Weights of a small mixture-of-experts language model, trained from scratch on English Wikipedia.
Experts: 128 experts in each of 10 layers, 32 SwiGLU neurons an expert, 8 picks a token.
Below are experts of layer 7 (counted from 0) of a mixture-of-experts language model. Rows are named router (the router's row for the expert), gate (a neuron's input weights, with its number), up (a neuron's input weights, with its number), down (a neuron's output weights, with its number) and show model dimensions 0-127. Each number is 200 + 30 x the weight over its row's rms, rounded and kept within 0 to 999.
After each expert's rows: "raises" lists some tokens whose logits its average output raises strongly, later layers aside; "comes after" lists some tokens at least twice as common just before its tokens as in all text. This comes from a sample of Wikipedia text that the model never trained on. Tokens count by the router's weight.

# expert 29
router,203,203,218,200,217,231,217,243,180,185,245,238,216,185,189,187,216,197,168,195,196,213,204,197,125,140,167,180,188,160,206,177,195,283,174,216,225,174,230,166,249,139,205,237,261,170,245,148,204,174,244,211,166,194,243,149,180,164,156,229,225,220,187,142,225,184,176,247,177,194,228,237,227,206,212,193,164,215,158,220,208,229,191,149,174,242,214,228,191,241,194,201,163,185,193,197,261,207,238,206,190,186,220,191,197,193,216,164,163,184,224,214,216,247,225,194,244,190,175,199,169,227,165,242,256,218,230,202
gate2,241,152,207,231,211,264,178,168,179,151,163,225,223,176,178,188,194,146,200,190,213,216,187,190,188,222,196,216,194,213,202,250,260,193,228,193,151,159,200,177,164,184,232,221,241,203,241,199,180,169,170,196,241,218,221,203,176,201,153,180,183,195,197,229,205,168,156,248,164,193,207,188,238,188,171,182,219,196,173,168,156,237,268,213,229,223,185,207,216,172,258,273,186,198,224,170,225,138,238,212,158,175,176,186,198,201,230,250,198,242,183,206,173,200,267,172,239,248,187,171,182,240,176,236,196,168,251,213
up2,193,213,196,254,179,216,210,213,211,213,199,220,182,296,224,208,231,191,200,219,174,145,191,207,199,201,246,246,211,255,226,114,220,191,220,188,221,207,205,215,178,228,181,170,172,213,165,177,164,161,250,164,222,227,255,207,223,169,162,181,181,171,255,251,195,172,178,219,181,228,186,213,210,170,209,223,202,174,243,191,205,177,248,133,224,209,154,193,188,205,205,211,204,256,188,186,215,289,206,221,186,204,247,197,201,202,175,148,171,254,224,239,183,172,141,172,183,205,204,212,173,202,210,216,233,172,177,227
down2,173,171,210,239,225,238,187,192,220,196,194,254,261,166,174,229,183,195,167,232,208,187,165,196,232,176,225,180,156,197,224,218,215,207,171,192,227,195,163,179,224,186,191,221,107,279,218,204,226,218,200,193,145,214,214,221,134,182,184,202,285,236,203,186,170,185,200,220,198,195,188,203,250,221,172,177,182,209,253,159,189,172,218,194,170,210,138,210,190,244,165,198,266,156,183,201,216,219,200,148,150,221,214,195,139,227,184,178,256,175,228,182,204,213,210,168,198,178,206,162,155,188,224,244,192,216,206,210
raises: "ur", "tar", "im"
comes after: " ", "-", " (", " \"", " in", " a"

# expert 105
router,272,161,224,202,151,162,175,219,213,150,208,240,232,188,178,244,178,188,175,179,179,178,222,202,181,227,223,249,255,201,233,154,169,216,174,227,192,189,198,217,198,178,201,168,161,252,211,184,132,182,182,180,144,182,163,250,200,229,181,195,205,200,251,183,206,172,237,199,173,187,238,163,159,170,138,234,206,226,192,186,257,234,213,207,204,170,214,226,230,175,170,143,221,198,175,209,257,259,195,249,221,159,175,196,169,213,125,183,198,184,200,174,191,219,181,225,184,169,239,190,186,203,202,171,197,150,188,202
gate0,194,216,190,219,148,175,200,234,211,250,156,228,240,198,188,199,220,167,151,219,205,238,143,221,217,181,219,172,185,227,219,161,240,242,217,159,209,230,181,217,240,252,199,229,179,188,194,192,236,166,207,205,230,176,174,233,241,191,193,211,175,165,167,172,216,177,243,252,193,242,198,184,226,215,195,188,180,120,183,177,179,192,196,172,204,176,187,172,203,146,176,188,214,151,196,217,217,201,220,227,194,182,162,183,232,188,165,170,136,169,242,205,160,155,212,187,179,133,264,211,225,157,146,197,181,151,144,236
up0,194,175,193,188,197,220,177,199,191,210,179,158,184,189,205,180,231,186,183,211,182,216,193,194,215,121,208,227,224,123,232,223,227,197,227,231,219,200,193,216,266,200,218,224,301,177,178,201,214,191,258,200,201,159,215,208,200,209,242,194,267,242,210,210,209,156,145,158,182,228,239,180,246,182,215,179,199,145,222,216,205,225,204,197,272,174,191,210,156,197,207,240,191,197,193,180,215,234,235,169,157,230,184,229,196,186,225,197,216,234,238,279,142,201,165,168,177,200,148,173,186,176,243,229,172,189,217,201
down0,196,160,168,135,239,193,216,207,219,187,195,259,172,191,201,224,225,249,223,226,189,199,160,216,220,112,223,205,201,208,237,188,209,180,186,241,188,269,214,186,190,150,186,231,274,241,160,196,155,198,252,165,154,168,213,209,202,140,193,189,198,211,204,242,201,196,195,229,184,167,206,228,182,251,226,178,201,185,184,251,228,230,199,222,238,185,152,118,185,197,184,243,195,198,165,168,205,218,217,232,200,261,209,208,234,164,161,185,228,240,200,193,183,206,199,205,162,201,211,197,210,226,236,260,191,223,222,230
raises: "\n", " ", " —"
comes after: "\n", "0", ")", "3", "4", "5"

# expert 26
router,170,173,269,217,171,204,204,201,175,222,167,174,175,214,169,208,178,146,245,201,200,195,210,230,239,239,192,219,247,210,205,226,214,214,195,188,197,151,231,201,223,193,171,182,203,136,227,204,185,203,175,195,182,221,125,174,182,178,224,173,158,185,159,238,173,227,200,235,201,214,193,204,194,246,197,222,214,182,212,220,148,165,175,254,213,276,216,206,192,230,151,185,119,224,206,215,165,184,155,237,175,191,160,193,215,245,233,218,198,151,237,223,217,173,224,222,252,222,181,157,244,182,174,229,146,165,153,185
gate3,191,193,196,232,168,237,164,295,203,162,184,212,163,245,193,208,181,185,242,211,180,192,163,169,259,228,203,214,215,210,224,248,233,199,219,173,168,212,219,176,201,203,239,229,204,200,186,182,235,203,167,195,190,228,181,133,198,130,285,216,202,212,192,256,174,186,180,199,210,222,187,155,238,204,213,139,223,224,233,213,172,189,189,220,174,238,184,177,203,202,176,228,197,144,203,219,185,205,240,222,209,240,228,161,197,210,192,220,249,159,248,206,237,171,243,186,202,191,178,151,239,225,229,189,115,188,194,201
up3,192,208,202,216,208,169,194,165,218,241,234,153,198,211,193,266,230,172,198,189,270,178,210,204,233,125,183,159,171,233,148,227,197,212,233,212,227,225,189,257,237,215,224,179,199,189,189,183,224,232,209,180,177,214,259,197,207,228,191,203,206,208,220,185,168,187,207,174,262,184,182,203,165,139,195,167,183,243,204,243,210,190,204,216,145,131,157,208,243,196,257,171,196,201,167,218,216,195,128,188,142,224,193,173,163,209,183,157,212,208,183,224,155,127,160,174,211,216,160,200,193,181,159,220,229,218,204,204
down3,181,219,188,205,142,213,224,181,210,126,211,205,207,131,204,166,151,191,196,162,181,210,172,166,179,216,231,250,162,112,200,141,205,245,238,253,208,187,155,189,221,210,230,210,193,234,179,237,185,236,179,200,214,229,197,182,192,195,167,189,202,203,211,256,186,184,205,187,193,190,155,201,179,187,197,260,163,228,193,221,197,228,201,153,199,206,186,139,191,215,182,168,239,202,180,217,246,213,225,229,181,204,248,180,222,172,222,233,171,208,156,209,127,193,148,211,188,212,181,219,159,209,161,199,239,173,258,153
raises: "ment", "t", "'"
comes after: " the", ",", " =", "|", " in", " a"

# expert 127
router,138,205,207,230,228,182,217,151,165,241,198,224,202,248,171,149,236,200,174,215,220,202,229,179,247,210,145,228,218,185,192,161,212,234,179,156,183,163,252,205,233,241,178,205,159,194,212,166,184,183,169,214,210,162,233,166,184,130,168,194,232,259,227,211,170,179,224,197,190,239,263,182,191,251,218,216,185,214,203,154,188,152,198,212,216,161,259,232,232,172,173,142,241,233,225,203,231,180,204,188,243,208,179,196,188,234,190,218,227,229,186,159,190,210,201,183,262,156,202,165,191,220,182,180,197,222,169,251
gate1,221,214,197,207,210,234,205,215,233,235,169,183,194,261,242,179,180,213,175,137,213,183,225,157,237,211,170,221,218,156,217,217,221,219,198,194,212,184,204,169,191,254,216,201,175,185,176,176,274,229,157,185,210,243,208,242,240,213,163,177,236,139,227,230,217,185,177,144,232,239,259,206,234,192,184,157,216,204,183,163,160,159,219,235,214,222,238,214,229,184,242,237,147,204,231,189,213,221,175,193,173,202,119,177,213,207,160,243,191,233,193,212,198,185,141,198,201,266,182,157,183,179,192,258,200,205,209,188
up1,195,228,174,203,178,181,154,172,194,201,198,182,199,189,207,199,208,214,184,274,215,204,203,237,211,174,272,146,231,133,187,149,113,175,191,201,199,241,135,204,165,173,233,198,220,205,241,149,224,244,211,172,259,180,209,210,190,191,145,212,227,198,163,137,165,171,190,194,257,213,171,191,192,178,134,221,248,221,241,148,214,173,209,159,206,182,189,174,156,177,193,171,190,200,192,202,232,220,175,211,203,221,203,199,219,186,207,218,231,208,194,214,190,210,143,193,166,195,228,174,206,210,211,184,156,141,175,156
down1,205,208,229,182,169,186,200,185,302,227,216,242,193,143,205,173,180,235,187,251,172,198,151,205,243,169,142,198,160,229,213,218,167,166,192,196,172,229,184,128,214,205,219,191,175,184,216,215,231,162,198,209,156,178,174,218,206,195,206,203,206,231,227,181,168,160,206,162,169,167,222,212,232,196,192,237,249,254,159,209,242,231,182,197,190,199,153,253,262,192,213,256,214,218,200,206,191,235,185,247,227,181,168,202,159,198,195,251,225,155,158,178,230,197,246,194,168,197,174,248,194,185,215,176,146,220,198,189
raises: "0", "1", "2", "9", "8", "5"
comes after: "1", "2", "0", "9", " ", "8"

# expert 80
router,209,183,156,166,189,198,151,179,192,185,172,276,209,264,234,144,169,172,167,224,231,227,180,216,124,168,182,169,179,159,230,214,221,199,208,236,242,161,207,209,247,194,232,218,168,172,192,200,131,196,178,194,185,221,200,171,222,170,186,221,187,180,232,189,240,189,188,199,212,183,270,201,224,193,172,144,189,220,180,229,155,163,195,140,173,243,178,210,201,183,205,202,138,192,242,208,214,236,195,196,195,198,222,228,170,150,249,172,156,189,209,226,231,201,213,175,181,213,189,196,125,223,148,237,182,195,218,193
gate0,217,178,213,230,155,217,156,197,183,194,185,248,184,187,212,129,236,207,231,213,167,218,187,232,203,218,204,236,172,168,223,216,224,152,239,191,259,189,215,179,168,140,223,198,211,216,236,225,213,222,157,232,205,256,160,175,162,176,159,208,202,190,174,179,174,206,188,215,181,216,209,190,110,184,203,200,204,154,171,222,115,220,224,185,240,209,180,232,197,188,232,279,156,222,209,226,205,211,188,158,199,199,225,161,165,203,228,195,239,229,221,217,149,204,241,218,266,222,229,225,165,214,195,162,197,224,161,204
up0,234,203,184,191,142,233,167,196,237,248,208,160,214,175,194,255,207,200,215,200,253,225,205,215,187,137,210,222,215,186,210,141,269,259,160,180,242,185,179,155,155,203,171,233,203,215,195,132,222,222,234,147,175,193,197,166,243,193,179,184,211,196,197,223,179,152,172,209,216,213,215,167,189,263,223,181,192,256,173,210,202,180,215,225,154,225,218,263,214,180,202,189,157,175,177,191,222,177,197,181,187,229,158,167,239,202,201,176,240,158,164,155,233,228,198,239,188,137,181,181,226,221,238,196,197,200,175,178
down0,225,243,205,199,217,221,210,172,175,217,212,180,232,215,256,192,209,178,269,197,149,219,216,193,196,234,218,146,225,143,219,170,206,245,233,149,208,151,195,219,187,194,184,235,183,169,219,222,205,168,219,199,202,212,206,169,184,160,239,214,182,155,194,200,179,242,236,213,249,218,247,216,183,204,201,215,195,212,215,279,167,206,260,143,180,204,202,205,197,186,208,178,158,215,167,251,191,128,221,211,234,161,231,177,210,242,234,214,153,179,266,187,175,203,161,171,222,197,210,243,124,197,200,209,223,239,176,165
raises: "í", "iz", "nal", "ía"
comes after: "-", " |", ":", ",", " by", " \""

# expert 20
router,244,173,206,175,216,190,232,189,212,205,194,175,232,237,204,169,220,132,186,210,197,192,207,248,243,136,208,178,205,177,214,162,193,205,177,212,140,194,229,150,206,199,204,208,188,209,185,205,193,168,191,158,193,233,196,207,245,203,226,104,182,223,209,231,236,254,239,219,212,199,181,209,180,217,206,201,192,156,157,181,164,263,250,218,184,193,215,211,179,144,146,192,153,222,221,179,190,247,179,267,186,145,203,181,214,198,180,185,251,183,232,233,186,219,232,152,173,178,184,224,214,205,179,178,114,214,163,215
gate3,196,244,252,205,200,187,198,201,181,174,216,202,177,190,217,187,240,261,228,276,215,187,183,187,166,177,255,204,196,173,237,220,180,86,156,211,138,122,183,192,192,227,205,195,248,172,193,237,187,217,165,229,171,216,216,261,190,169,196,172,208,211,214,189,174,219,198,196,240,152,190,180,233,187,202,190,200,210,246,207,226,204,220,197,175,226,204,228,190,156,170,238,194,155,154,213,194,193,213,223,204,159,180,195,166,214,191,236,246,146,178,244,224,230,166,224,230,197,178,162,183,251,174,206,157,205,222,177
up3,196,188,226,172,238,176,229,165,159,215,143,183,194,224,195,226,206,155,218,190,234,260,218,247,177,205,203,115,175,235,218,188,209,250,244,221,184,243,247,165,187,214,166,187,167,209,224,167,165,204,234,200,174,184,147,203,237,176,276,187,188,192,205,185,205,128,204,211,160,209,175,172,153,168,200,193,234,235,165,159,206,186,176,200,226,205,210,230,173,247,170,264,214,208,245,175,143,180,203,176,199,207,184,190,191,202,240,161,200,213,199,197,204,170,237,197,183,228,157,162,209,206,186,146,192,170,162,253
down3,189,218,173,212,201,179,231,198,219,213,199,202,195,213,236,234,157,259,201,187,204,227,188,188,161,166,160,213,189,221,225,213,195,166,167,265,197,259,203,225,174,211,192,181,236,217,236,193,222,172,228,260,189,223,230,189,271,257,201,216,212,262,200,168,194,191,177,193,205,251,250,183,159,165,162,222,196,203,128,205,191,217,165,201,208,200,195,181,188,185,213,217,192,151,215,211,226,196,214,195,205,235,189,250,237,211,224,184,199,175,190,265,155,109,280,228,270,242,217,189,214,195,180,211,199,234,223,181
raises: "-", "The", "In", "\n", "==", "|"
comes after: "\n", ".", " |", ")", "==", " ="

# expert 114
router,168,216,263,205,176,230,198,198,230,204,144,188,197,200,220,236,198,208,200,151,230,195,177,149,224,180,192,250,257,167,192,190,194,202,169,171,242,203,215,210,243,140,197,208,212,174,218,219,170,210,155,220,198,216,223,238,231,187,219,192,199,238,152,224,191,242,161,208,187,203,143,219,190,250,228,264,242,209,220,187,200,198,175,227,213,220,192,244,181,230,241,211,159,231,191,269,166,243,172,161,185,235,167,172,193,235,234,189,225,164,215,245,243,147,204,265,246,195,166,211,206,176,195,222,179,137,177,197
gate1,182,172,171,199,180,233,183,207,246,262,152,222,221,264,177,216,164,202,204,169,241,220,193,183,207,183,193,197,226,213,196,167,187,216,196,234,177,150,234,192,211,196,207,148,179,165,101,215,237,191,204,177,240,215,154,258,182,170,180,221,145,237,179,132,184,128,195,263,170,187,166,210,195,200,168,146,170,169,203,208,171,206,210,199,241,201,182,188,217,176,161,225,163,168,215,186,169,189,214,179,221,178,188,166,217,212,162,193,202,189,202,281,188,147,209,206,207,188,232,201,249,205,197,198,175,177,167,168
up1,244,199,212,193,206,157,222,184,183,228,228,255,179,193,176,202,282,200,189,196,177,173,268,214,217,247,218,240,207,240,227,248,151,234,193,206,186,230,215,200,183,218,223,179,145,260,208,218,226,169,180,172,201,171,190,239,166,129,182,238,193,198,214,207,198,245,163,176,195,208,197,181,144,180,211,155,176,197,218,171,179,164,167,204,195,205,187,188,202,264,171,180,200,206,189,200,217,165,149,238,225,209,203,167,235,208,232,246,159,211,216,142,170,215,208,235,203,225,188,185,104,168,215,214,177,255,212,191
down1,271,185,237,177,138,169,239,187,191,227,224,226,188,175,203,219,196,207,231,222,176,210,180,229,233,200,190,246,210,231,163,157,227,206,220,156,193,210,145,245,207,160,198,221,160,153,223,168,214,183,203,180,188,170,191,230,225,185,234,184,180,204,215,166,261,170,266,207,141,203,247,197,217,247,175,157,281,177,255,199,184,219,211,200,176,232,192,267,149,194,178,191,218,210,152,193,215,224,196,192,173,158,205,226,194,190,206,201,264,186,144,183,195,237,203,192,197,152,197,198,228,180,210,202,145,183,160,184
raises: "1", "2", "3"
comes after: " |", "|", " the", ",", ":", ";"

# expert 59
router,187,206,208,222,228,190,187,187,205,243,201,241,208,206,216,193,248,221,201,171,172,244,205,183,131,240,175,125,216,180,263,206,223,232,158,254,183,152,212,193,214,138,228,227,217,179,235,188,174,191,195,183,189,196,203,233,198,191,148,123,217,225,189,183,175,209,183,203,212,181,264,237,218,219,209,200,197,194,176,252,191,236,205,124,144,211,179,179,217,220,201,217,202,204,201,214,223,209,170,179,218,188,174,210,262,192,245,219,187,156,205,160,213,238,242,171,270,262,169,215,201,216,177,173,237,150,209,209
gate4,254,224,225,230,196,193,169,206,181,195,221,185,126,151,208,217,209,221,198,224,215,201,214,181,226,179,181,218,172,189,174,191,195,251,196,185,184,167,184,205,178,154,233,242,193,183,236,233,209,194,275,153,195,234,224,89,226,247,183,176,225,169,212,164,219,190,200,217,202,193,185,204,255,225,208,248,203,241,149,177,198,203,184,190,150,231,224,269,198,211,206,172,209,150,203,170,245,161,223,187,234,214,204,177,248,197,248,256,176,171,174,230,250,183,201,194,174,216,230,186,186,238,185,201,184,200,154,238
up4,227,186,232,189,211,128,249,223,228,204,179,179,192,201,165,231,157,250,208,204,197,178,212,101,166,250,251,191,218,182,241,204,137,207,234,192,176,229,207,203,223,214,204,221,188,202,250,194,178,224,227,204,236,194,245,245,205,231,224,217,222,248,191,177,208,220,187,192,188,173,226,216,243,199,214,153,213,214,227,176,240,265,190,217,146,198,233,215,191,166,178,155,196,150,234,225,235,178,222,181,204,212,217,202,271,205,181,240,184,216,186,179,186,182,191,152,173,225,205,204,240,147,183,189,148,214,142,174
down4,232,210,233,212,195,179,197,160,175,183,206,173,203,178,150,213,149,171,188,238,197,203,245,182,196,260,223,179,225,219,134,225,252,177,184,218,162,144,226,207,187,210,231,158,164,248,232,206,234,174,187,221,200,162,216,272,176,206,242,209,193,216,172,242,224,221,186,186,197,163,192,233,265,236,253,218,244,219,159,164,210,239,231,174,194,236,165,210,226,211,157,209,239,215,203,160,221,149,218,194,180,207,165,177,169,212,254,208,209,230,185,152,194,169,176,176,212,161,218,188,215,185,262,194,224,166,256,188
raises: "et", "tch", "co", "con", "ke"
comes after: " ", " \"", " de", " re", " S", " a"

# expert 101
router,183,181,163,182,210,210,179,188,194,253,225,222,240,199,177,206,249,235,132,206,232,206,201,221,251,194,211,197,210,183,174,167,186,201,226,174,266,176,160,163,162,244,217,175,178,219,236,162,176,170,266,236,214,233,221,195,130,198,200,241,215,219,230,201,154,206,227,198,224,193,220,219,240,249,253,219,216,236,194,166,229,233,203,257,228,178,225,230,177,167,190,183,248,244,221,236,243,212,244,164,225,182,167,171,202,237,234,162,250,207,190,169,179,204,213,181,194,164,241,215,172,242,204,152,191,235,204,225
gate1,186,220,241,229,176,225,209,214,177,167,217,206,208,208,220,189,134,190,146,229,179,223,196,231,182,196,227,195,162,187,229,196,171,217,151,157,228,158,192,189,140,255,168,178,199,205,191,231,194,239,184,225,193,230,167,181,165,235,190,206,189,186,229,190,183,173,223,230,117,214,197,224,152,178,158,189,214,192,138,219,225,186,144,220,149,233,215,246,170,190,165,189,187,255,219,251,221,144,180,192,227,225,185,200,171,227,189,207,196,122,183,178,212,159,214,244,176,169,204,209,243,195,156,243,182,255,215,234
up1,226,162,194,241,234,210,224,173,164,248,194,217,211,209,220,255,180,161,121,207,215,221,225,167,189,180,208,168,234,191,226,223,199,178,178,199,233,218,230,193,171,141,205,140,144,190,233,158,264,221,208,178,201,219,175,217,210,160,233,223,226,205,225,257,226,229,140,201,209,171,247,186,204,179,237,248,179,222,156,185,158,169,188,168,206,243,258,183,163,189,255,204,168,141,206,214,168,211,180,214,192,192,186,249,216,250,215,186,232,223,221,133,180,221,215,180,210,233,186,198,194,175,206,169,182,237,202,200
down1,230,177,168,218,223,204,233,254,225,171,209,238,210,160,224,205,190,212,158,260,169,186,185,205,166,211,255,195,250,188,188,208,213,208,209,176,279,180,212,171,204,234,180,185,230,204,213,185,210,239,234,186,205,229,215,163,156,204,236,214,146,254,241,143,221,190,203,197,107,210,227,270,238,213,200,164,253,210,237,227,214,210,198,212,192,180,175,215,173,181,237,195,93,199,229,193,210,226,203,170,216,226,185,202,235,200,206,159,191,198,185,168,233,206,185,200,217,220,169,246,231,228,165,198,207,188,168,235
raises: "0", "%", "9", "–", "5", "7"
comes after: "1", "2", " ", "3", "0", "4"

# expert 125
router,195,241,226,180,206,244,174,178,150,175,235,193,189,193,218,224,169,226,176,204,240,163,194,170,214,168,195,234,152,239,251,194,247,221,223,199,197,229,175,222,216,183,165,219,176,216,226,196,209,159,192,212,203,217,210,216,255,177,232,205,223,169,123,221,167,180,230,174,224,199,178,189,171,250,227,199,210,204,178,191,224,175,182,205,195,223,226,208,165,256,208,253,166,231,241,222,186,198,195,201,186,222,204,251,188,179,222,229,242,212,236,238,183,160,149,220,258,248,168,116,236,170,139,162,165,156,181,154
gate0,221,200,216,219,182,173,165,209,216,179,233,162,195,227,186,215,201,208,82,241,174,224,166,176,225,185,246,185,216,146,199,227,217,208,218,256,199,222,211,217,186,157,223,165,191,195,224,219,142,207,204,200,252,226,160,231,218,200,260,118,208,128,176,162,187,203,199,170,191,222,239,263,237,233,186,146,176,225,192,174,228,169,178,203,180,208,211,192,145,173,163,217,226,235,172,212,244,175,199,219,210,209,176,159,210,224,252,194,228,198,211,227,179,187,195,193,246,187,172,186,185,220,191,154,223,216,217,170
up0,203,209,209,201,233,220,244,186,222,177,222,270,184,177,196,202,242,222,197,250,129,147,177,243,201,209,205,191,164,206,229,176,195,168,142,194,155,207,211,197,190,192,176,216,283,170,149,188,169,218,147,245,247,190,252,233,215,225,187,211,231,144,231,207,189,194,186,215,179,212,164,189,184,259,198,165,216,184,197,204,174,216,232,147,224,189,200,248,220,204,220,227,195,192,221,177,226,235,223,204,213,142,201,190,194,186,233,289,215,212,199,289,189,168,206,190,188,224,208,212,194,207,199,170,159,210,154,216
down0,175,180,261,184,201,194,159,211,167,208,213,206,240,168,155,264,195,169,214,214,208,164,203,166,228,237,201,213,214,182,268,253,205,228,170,214,174,251,199,172,188,177,215,171,187,172,234,216,225,170,230,256,205,207,162,232,217,147,185,209,204,177,235,197,208,258,204,177,189,160,236,228,211,155,208,201,181,166,178,246,193,190,229,149,214,213,157,253,191,204,191,216,197,163,258,185,231,164,210,227,260,155,151,178,164,222,217,200,211,148,250,188,238,174,258,187,151,222,188,175,185,173,217,204,166,177,227,197
raises: "1", "2", "6", "0", "5", "4"
comes after: " |", "0", "3", "6", "|", "5"

# expert 88
router,143,217,233,227,234,237,211,172,151,220,184,183,234,194,190,144,212,162,191,202,203,187,232,168,244,220,169,254,215,177,175,214,271,171,159,195,146,201,254,219,232,237,167,231,200,213,197,159,173,197,146,179,178,176,246,246,217,142,164,209,218,210,174,255,159,224,217,180,208,223,177,208,167,258,226,230,174,132,214,190,165,180,198,204,218,183,234,200,251,210,221,159,210,217,200,201,207,160,153,228,242,203,183,241,181,219,216,206,209,231,212,190,168,184,205,170,235,186,173,161,153,261,202,190,175,214,226,210
gate1,206,178,219,234,198,176,186,195,185,160,212,152,150,181,139,226,198,194,177,151,190,212,264,168,194,188,242,218,185,221,155,195,171,187,183,162,146,237,217,189,177,224,246,179,176,194,182,232,268,230,179,234,224,195,253,181,197,181,211,179,160,193,202,168,185,204,202,223,225,179,170,175,203,234,179,246,211,227,158,259,263,233,184,245,223,194,182,169,239,204,148,229,163,186,174,193,209,219,265,199,213,150,174,184,178,189,188,209,192,200,213,144,195,189,170,204,219,241,219,149,209,160,220,164,138,228,238,154
up1,191,153,196,194,192,188,243,192,161,241,168,239,151,136,236,169,181,166,266,194,217,217,146,184,243,186,198,214,177,248,198,199,160,201,175,156,238,195,194,167,214,198,248,199,162,214,201,244,133,221,197,159,222,193,167,272,218,237,183,219,194,229,154,186,225,214,223,222,181,203,162,224,214,189,196,186,220,182,216,176,248,205,216,224,223,203,243,206,210,214,194,190,210,175,219,185,185,247,167,246,199,230,164,134,214,204,216,152,214,207,207,202,187,233,173,179,286,159,224,252,178,190,205,249,211,212,161,235
down1,217,212,235,219,119,167,204,202,215,213,261,173,169,189,209,172,210,197,176,208,234,194,219,217,196,220,151,228,221,233,186,215,247,200,221,218,150,194,207,205,155,211,194,173,194,200,215,235,180,251,182,133,153,217,182,206,206,239,195,181,215,205,225,177,199,164,239,196,155,213,214,167,153,221,236,187,143,206,194,219,166,231,226,176,263,131,182,226,200,169,178,215,133,188,190,236,252,183,198,176,208,254,207,182,168,150,143,209,173,226,181,203,221,175,206,211,148,211,176,207,139,212,200,223,187,250,146,231
raises: "9", "6", "5", "7", "0", "8"
comes after: "1", " ", "9", "0", "2", "–"

# expert 28
router,203,220,197,165,234,163,202,238,134,201,185,244,230,228,179,205,156,228,228,237,205,145,206,177,244,242,180,156,186,155,217,202,162,230,143,242,151,253,147,243,159,215,159,219,191,197,191,188,163,211,219,160,186,191,224,164,216,219,228,240,237,183,159,258,129,214,193,207,224,204,255,244,230,228,206,166,189,202,222,198,247,150,217,188,240,235,233,216,197,226,219,209,212,244,182,227,184,195,210,221,185,233,232,211,229,181,186,228,241,206,261,179,197,232,204,176,200,185,199,177,196,181,167,174,173,190,199,156
gate6,183,247,132,164,253,204,193,197,173,220,210,246,199,198,206,203,207,182,241,196,210,210,155,213,235,238,220,132,222,186,223,218,168,250,188,168,144,197,222,203,210,247,209,168,211,245,163,165,255,233,215,220,222,206,243,191,210,171,142,215,230,204,240,179,178,267,224,239,179,239,270,212,246,213,198,172,162,179,233,179,237,215,232,199,272,199,244,212,155,209,210,217,216,167,184,218,172,210,201,194,218,221,237,198,174,221,158,204,205,185,226,228,214,200,170,219,218,180,197,173,149,206,135,208,247,171,212,205
up6,198,148,190,187,186,216,210,194,181,243,238,185,187,267,202,226,199,229,234,155,203,281,189,222,213,232,219,228,207,192,177,209,201,208,229,189,248,172,197,226,134,212,194,202,184,184,189,232,194,174,246,139,201,242,215,211,165,225,197,211,216,176,129,194,188,191,200,192,208,211,171,231,264,180,185,211,249,148,135,172,153,204,180,251,216,198,254,191,238,158,191,164,217,184,209,239,206,176,223,224,186,229,159,163,260,222,221,173,190,225,203,232,164,180,183,215,172,202,126,197,158,160,228,206,222,208,173,238
down6,218,192,203,230,197,204,195,189,185,236,235,172,204,198,233,242,167,251,86,220,198,152,207,206,187,182,201,221,220,194,208,211,161,167,234,196,204,157,169,220,169,164,247,202,225,137,208,194,178,187,172,195,187,168,174,166,194,253,199,197,205,191,229,133,246,224,185,216,148,188,226,238,230,179,175,239,226,234,239,183,208,198,188,173,221,222,150,234,233,187,165,200,253,160,184,207,255,212,198,231,196,240,195,189,216,149,240,164,181,212,221,179,271,205,218,174,191,244,219,196,175,140,202,194,245,232,206,213
raises: "ex", "in", "one", "ever"
comes after: "\n", " |", "2", "1", "3", "4"